config.toml
hidden_act = "swiglu"
moe_layers = [0, 1, 2, 3, 4, 5, 6, 7, 8, 9, 10, 11, 12, 13]
norm_place = "pre"
rope_fraction = 0.5
parallel_block = false
init = "normal"
init_std_qkv = 0.021
lr_head = 0.00444
decay_shape = "linear"
max_steps = 10224
Below are experts of layer 3 (counted from 0) of a mixture-of-experts language model. Rows are named router (the router's row for the expert), down (a neuron's output weights, with its number) and show model dimensions 240-287. Each number is 500 + 40 x the weight over its row's rms, rounded and kept within 0 to 999. Numbers have three digits each.
After each expert's rows: "comes before" lists some tokens at least twice as common just after its tokens as in all text; "raises" lists some tokens whose logits its average output raises strongly, later layers aside. This comes from a sample of Wikipedia text that the model never trained on. Tokens count by the router's weight.

# expert 21
router:485572439525431521511530527518486522565496458497489536457511465548488464459520462501540492482526488487520510524495521562516386500524557551485525
down0:434517546469469438516480489466511454525509581542512541477530477455455558617565508567471451488517491526493543542480564525505481506515408563460462
down1:494522450523539485471489481419498541553567507504562483559501476582510504469470484524526515512464485510529519551514483532517556555473477514525538
down2:506501486459437537546511465569493514427508481524513494432448519594509551468544429525441507433523524500475561525542482511482528418515536523559498
down3:486504426480482475439485512427505493559532480444556492533458528502495477534503526504445522499470497518460489456491501546522525490549579576551462
down4:536517534501497399578520590467468540519436515468453413502558456432531522492552407581487476491497489461503535436525484458537548482529491516524470
down5:471544532576504539573466544516531536441524515425504486586498509521435484510513546459482487520509533606516445526451551473563456468514507549493473
down6:508473517466435451527510612498471474446491438395458510514478494516483518579546478506526489525442525462566452490526494509482498502469501477482516
down7:530458429504528450491543473504439495540549509521495503509412476464527474460543477458547512478496522499554531466459530472514426534477483516566486
down8:576488503527482391520472590504444549522559469417432488490524494468492472598483508534550467545447482438437449486529521516531497496486521435544361
down9:522487513574437518550527466461527526492518514512504526461533415499478518535432433484527528504511493456530475604504487513475530456515508529505547
down10:497522458514471522485508502481521540463444456477466509497546462463429541492601533448478574437524533544462507507467508483531520477446551411485562
down11:465469527489507450477532441532420492524579565501459499540489514499424493496496539401428506497458488532494550494503510438472457509553487441459472
down12:470525491486533564494428524449442440557486480534404481456503565450454577481512490517498507389556569532490505500489515524511531579577518458464544
comes before: " |", "1", "0", "2", ":", "9"
raises: ",", ".", " ", " and", "\n", " in"

# expert 20
router:552504459491509473619472522530445541603509545526490569510542515490548507447539525530519456439538562474428507558488555571489515458465422529467453
down0:502580524547524474524469425487463498512563530521556544520429478441549472498455475471531484492515514505510543491515466446557468477527539572467547
down1:494467512451502431490553482490570398439557519525453436548466494475473548591458603558516513500443482473540535501443489535497570507481442467589467
down2:461471474580518519542532495491546497551531457479440518513511523430540465494348468491492622502525421502487485503482476446528456508546443465462513
down3:544542612482477474460475439515461530493518533532516504530460499558519408495529553466474465555468494492434485488512433453499568504456493602490524
down4:522480498556421516459483473508519452523443485500478547458488477517430527516482480428533459497471529484552513492543480496428557468570490465452590
down5:480404464472541513464463586464524417573471541524532549522519473470482485433497546468490564551581480478477517523509506502493569489500619555467463
down6:487441404543484545492506562472526510435537458510480530550490462449531482456495473496404522449506543496490445516507560478547471432470454536518519
down7:529460485484505470487477571529443491487494493514480470479551496424501546539464520566530562473489532537508473495471483451435413471435453515479470
down8:560554476519479491478510521472448588417559513467534483482571478506513530540488566500465465533395485474520497485496568438582457516460503557454494
down9:457444519531486440454502534510465462503504504504481481489466487453490453517509502509406458534498551519537456542553441440468453477535484439462546
down10:480506512512519471500563503490496507548519501470494475509560458481499549486458489521463502514564544518513514472528504456424490568437432489398486
down11:527514485566560455495493501496520503466535498502460549526531411505496492524510473547518412484537416550492451435470498444469524461528445513504562
down12:488516565415473557529578558518478494504519483473427503490532481487420464520496602414555492449479561472527481538483516479498461430488501464504551
comes before: "-", "|", "\n", "==", "The", "="
raises: " ", "\n", ";", "-", " c", ","

# expert 3
router:558441500517508533484433506528475465503428502410439522465540544443429520491499514434499416506500475466543475528514481573481477522456491436553537
down0:505481501467525472472463509453509518526542523445459475553504425481471476519549516510441527501513528442502512425550496428478451476487481495544458
down1:418502519504593457559568493520528489486477459548510499471541563573614489500517473470478495515460503496453505514475484483402496470483449494505499
down2:452558464510549453541475510477534582458537490489497556493520448489471508475502425465465500510467528541438486506526487496497482566443464576476504
down3:453490486502520479490472458539571440492505451527512520544492534471514553501514448517498479515501526551515506464499474537443496571562498505485508
down4:552513527473538523459480469490457543493464492493486488529524462502556517506498480494511452429461567510497547441468483452445526548468452497495402
down5:487495540483522449500464515516473458542448528473417591491466539537474463484526442507574497554503489478514472452454475455422514460470478546480575
down6:491526504520531577593495513502428488486515502469553468584464536546445503544534440531495502492443438490479516476519518538470528495472435466468499
down7:462501540527543597473470530466463515477507427565450539485408477553485529489511576456561387568565510505513515481489495484428563529550445527482472
down8:448469496544462493533528479471565503504483489539595484407457495566477591554508448445472538526606497454499503577460548542546503477552442497516487
down9:523491500453506501495489475509497459481516494492505543524544520527514579554529455590445447483549609460529510528586542461464486533545572470510451
down10:488458513565523531551526448480541510536517566445530479480516519566543475507519481422482551489520457543484449484511529503460486481466547543526466
down11:478475506524458459512554497506543530484486474439502489506512494468523487570469525472526458468552506471492478514475447449476434516565506558537460
down12:433506427538521449518520423528340538591464511517518454517481496519493532490580529522451497429491487487479477502562464486548497512483491472431478
comes before: "0", "1", "9", "2", "3", "8"
raises: ".", " ", ",", "\n", " to", " and"

# expert 1
router:522527484471542517497523446527498514501582554542474534482469541537474541475464501510579524453488549530475487558518426528430520499479431553508507
down0:547497490551517494421576494497497466507487523508440583529470454478486449426526442508443465516500516509496502500479448495503565470585537507477491
down1:467508527496526433482532498559502566519514563456449557553500543578461538476548569568463486610490526472394485520525549453513519523427478472549495
down2:475513566445554536519426472562465461461476529530473489457447462494509519445487518456494523376490515458486499511527444570540500517446502487481435
down3:502503524456432515508539526564478471509408496497442521512576481535469454519499467505527442436437465440512481494531561520441471523552449535493505
down4:509430501455478428454506507426472509575444528535407499434491465507458536521501493454551490534511596442515403516443533521502537462469555535513478
down5:485435498487549517448509590460490413470571534533481514541487544490547515529503485549526439444505520437495520535522526511447452470528498462524528
down6:525511487424508464488481563558508497529496432446524495540461509483497454504490513494525521507457468460537444484529497531469429538484461512533517
down7:518536428522509436515478519515494442510503444533509506549460474575563513542559528575486479548511478439466428524489468489531460483410450454460524
down8:440473436464471484511543472579463499510563447486484546461508535534496520483445532488431465550586543413522541515453506583466552456440478500559524
down9:500529568562499515505495462534506505472490530478463497461518508470421554506521491498584462554482531464483502496535452477567453473497434516539470
down10:479564472478560474474559549571528493516458536548475531573494567538494550492473515507454464530520478475525485484441507495481465502515406554474549
down11:450535498563529455487462512520498484486454441465558492524534463508476475440522554564542560481466519514562533479492508505462502518575502549528514
down12:593523492500530454565535514500571539489449454461470492546467547527514494511481549543443537471458566529522520460602545507460512491462453561549455
comes before: " ", "\n", " \"", " —", " A", " W"
raises: " ", "\n", " in"

# expert 11
router:521525428530471440495491432527524510510498537498495448449518525456462568457489477431479438425570464588521520486473530541537443449506487513571509
down0:495453492480469443542493465546518499543502478473530506524540520449503503458554527518459506524454530535490501462509520481568475541441524549498558
down1:559478507454418475484501500482421527544576496539487431592588458532458483474454463548577442550469484500480469498508538465539480452545529492506468
down2:512508511584503547517498504463512485510457517541518546546442443460502534486484489493525472575499509515449515447422469412530479457547493546552473
down3:510526508534518530490510505518443423510451467503563449540525475474542422506436409541479506512464447451529506464597483487495531498552458480475515
down4:473516462475535464553447502446499576545482455432514436472505457505409470506529440514433522540511477465482538502454526468510449488476536391445549
down5:495477551559501491518494480508461504517396520528502486545452562486456494537411556476532516503552554472523530438525573536475469476498525432513478
down6:432543510475480557477459524483579480533455529513561484532487540441432515505519496523457545510577463437494497442486475510455492578515491475482491
down7:530537525548511437462495462462482469530463502507491550516464562595463417513505444523521541542505462492558541491445473455468500547513491498454474
down8:576463483478491458494455435483479452501517478529508442470536489453487505527510516481507548495520522640505492552506457548420440445573508498501501
down9:527555513510485455548480478513502508521548478446512564413463452559478456527563458497484460479515503485454491493493545463468443559505485532478517
down10:495463482508551569555492531547453480524543474515552476581517530478496483550508512487518438525535542480514502577448559476486522478509497536477463
down11:479483469517556528491485484448498572466557538585471554547399497448471496525511492551525499513480485472419467506543492501499590466473483462552502
down12:485424484520521481499523470522510522526505430556571387519502430491493555465458527512461546545487444457488521548468535502508435560474541452483442
comes before: "0", "9", "1", " |", "2", "8"
raises: " ", ",", "1", "0", " and", " |"

# expert 18
router:535564536495536465505456509484519525387543521492522473497554515487480473520547549476426536461464587544590510457471488442559554540487493483478441
down0:509423516484507517518551535477477521421502462418497520517519458487480535552474498520489505557509515504509526494519371440537542510471496515462519
down1:491505486528460544540540460487551443507500486471572458511447477578557491552498557476552512489462525479519502539488479442473539507507454497505511
down2:465565525530515580462500484509478482468563510497471483459511480573439520431547453470470525514557519532449536510497422457462516509503495504486490
down3:491468524406476486464511533549453491498428580499522492470520533516516467468493529572529497422569436530448461514530520552524481547442506526483470
down4:522487471503502501499471449485524482509521506409539464535534532527459492560518533466425550523509542455531454507527529441485524456495520458482438
down5:493525457508551495468466459519474518498464528474519509559516514457532469441531528475489486424526508517501575494523467550492543495486562460485481
down6:486535471483451577468501472448549544502564450490489526452455503498494515597566447534477481486518492604555501489495481503452596561496449481503496
down7:496456497396536486486504463528515459476513477485542423453525471542458510485531498490447472494484506564512453478464478469547530462485489455546461
down8:538537458427444459499531522469596456530533513501445481487542508503466461485501499499534455462485518549533485486443529513480550468623540486515440
down9:454522506483508429470526557511540487544471446509577493561471504552498436472508470511514421545540410435541500457545425508491571504528520602490483
down10:543557509453449464523577515491504490459534508527451494493489538527500475485515487410543431568487536521425440562511459491494566469492537476552539
down11:527421488543514523539493450439508461513482521486515509518504451499507462507502506585505548454492532470445563483469481463483553526495490500501423
down12:533463499517443595498589476468454474462558486482540477519559518476562526416533490582481531412535403448512523509510525554592440465523468526543450
comes before: ",", "s", " of", " and", " (", ")"
raises: " ", ",", ".", " and", "\n"

# expert 7
router:530479467521484406455460528536514529466523501561496515490509512511522441538520512548546498550492458475520474502460418417449521510537550519551546
down0:458526533524485506515540479509507435547431530548609495535513443425543448526500518512486517430516485498510451597462487541447519536538473512431474
down1:488500487462481533533510526516484520520515493509485553508509559534498501499459513428504500530446493527486540530500485508469488537613536544472506
down2:487515520487573556482502585495476493480497478488523486466549513497476466433486496425452484512542499512482482473510507548596431577466465552498527
down3:408560484474511524510519493514526477527522553532501474494498426484534499480483490505477480505411478492484495553422545507550482484489453487497457
down4:460470508505442548438534454499476504486560474517548510495512502492455496462539526556441520516494507513485500551519445554506557491483437473531566
down5:484575526489469460548556514439578506520429512422472500508466546513499471515446487438572408570493546515479479602580496553473485468518544519524496
down6:490434467558479553472510490483497549519551505548483390557425559450517487508415550394615545615556513443535482497510489484561495456552486574492455
down7:559546534495476461492456532452505507479500525434470494443469530497557565583457544456480484495501550572480518489518522445564476497479468562496549
down8:505456498543523513514527483497474470492456521557471550474484561524505571533497504551471505511475475535439514569471539480480458455486481456495524
down9:499448468468571518520483442473486511490513509487468492518577491536520550509479547503526464479544524549473586478534432526511552623506469484520515
down10:525423462502434591467506488601444478509523470504505572464445491485453560495524453543466495518499515464513532472502535539566542496499510480531536
down11:487467523445455528452493473523513565468456508510477438542447533504505561421531471504500498512545464500546540461516493519574525476545509460541460
down12:505472486492516495497555584504495469495543476516438520443513485460491531462458495491581505467580532498543481524484431484512500463537479463562500
comes before: "\n", "-", "|", "==", "The", " The"
raises: " ", "\n", " |", " (", "-", ","

# expert 6
router:509545508503501577492542479543456494474551484508528570531524526557560528441504495500508471453499474518467464551513417530436462500449509555482532
down0:503469468484504468530483539528488551515469449512553466472492485470503512464451443433457488498515511433458488471527535497574531492425482495585506
down1:457456506556486501502578525438410448467543488517479525503488505589467506507495461465494483525425490513508484522483577498491524442520546517445515
down2:458605463479599446560508547558494516548474513376470482523542553538433515563432441508552527533514527563565546408471430550433443448436532488463493
down3:527570529466526496502532475525519466495516484491508566490443485457516506502540486490588473466458488409506518453537578518465471535484501513474519
down4:524515538507454539484446487456497460470496459473508549519537425526513454547557512638566563509480466584512479468438517509601460486542588557453493
down5:464530441432571593444532455446553536522579482453484429529542480509536567501515547504499483486496470450551455507542460551481541558524505453518454
down6:508515461464479534542494496537529477548518547472504512552522492480585467522477510584566516451501486539543541486475486507507496514513502569511495
down7:507517482468455553483556486537456481428450500495518480507603552498498399497355458492494456539550465503480572545468485554523576489520528427552487
down8:453475444518567568550527543411480483478452541427373535457482472477483515565443480480533538496469548548477490415499561568524494521513561471431454
down9:503521507557484429469550608496508557560511519493502512553469548467510475506432459534541429494524511541549539443493505534542521468502485555506516
down10:465481503485394538515500561500530569523510474557517423475470540515510489535531519556531511511487518559451538540498522481516530608561462460546553
down11:471574574425524571501507522545478503514526470507498463507502440531520543559583483478493503524482563470435501568561539551535433544505519487489517
down12:503500480442477482489509511484466528537545496547556447485534493560472562511521509461538514539563558528444565527540512462442446522502470517575489
comes before: " ", "|", ":", " —", " first", " +"
raises: " ", "-", "'", " |", " \"", "\""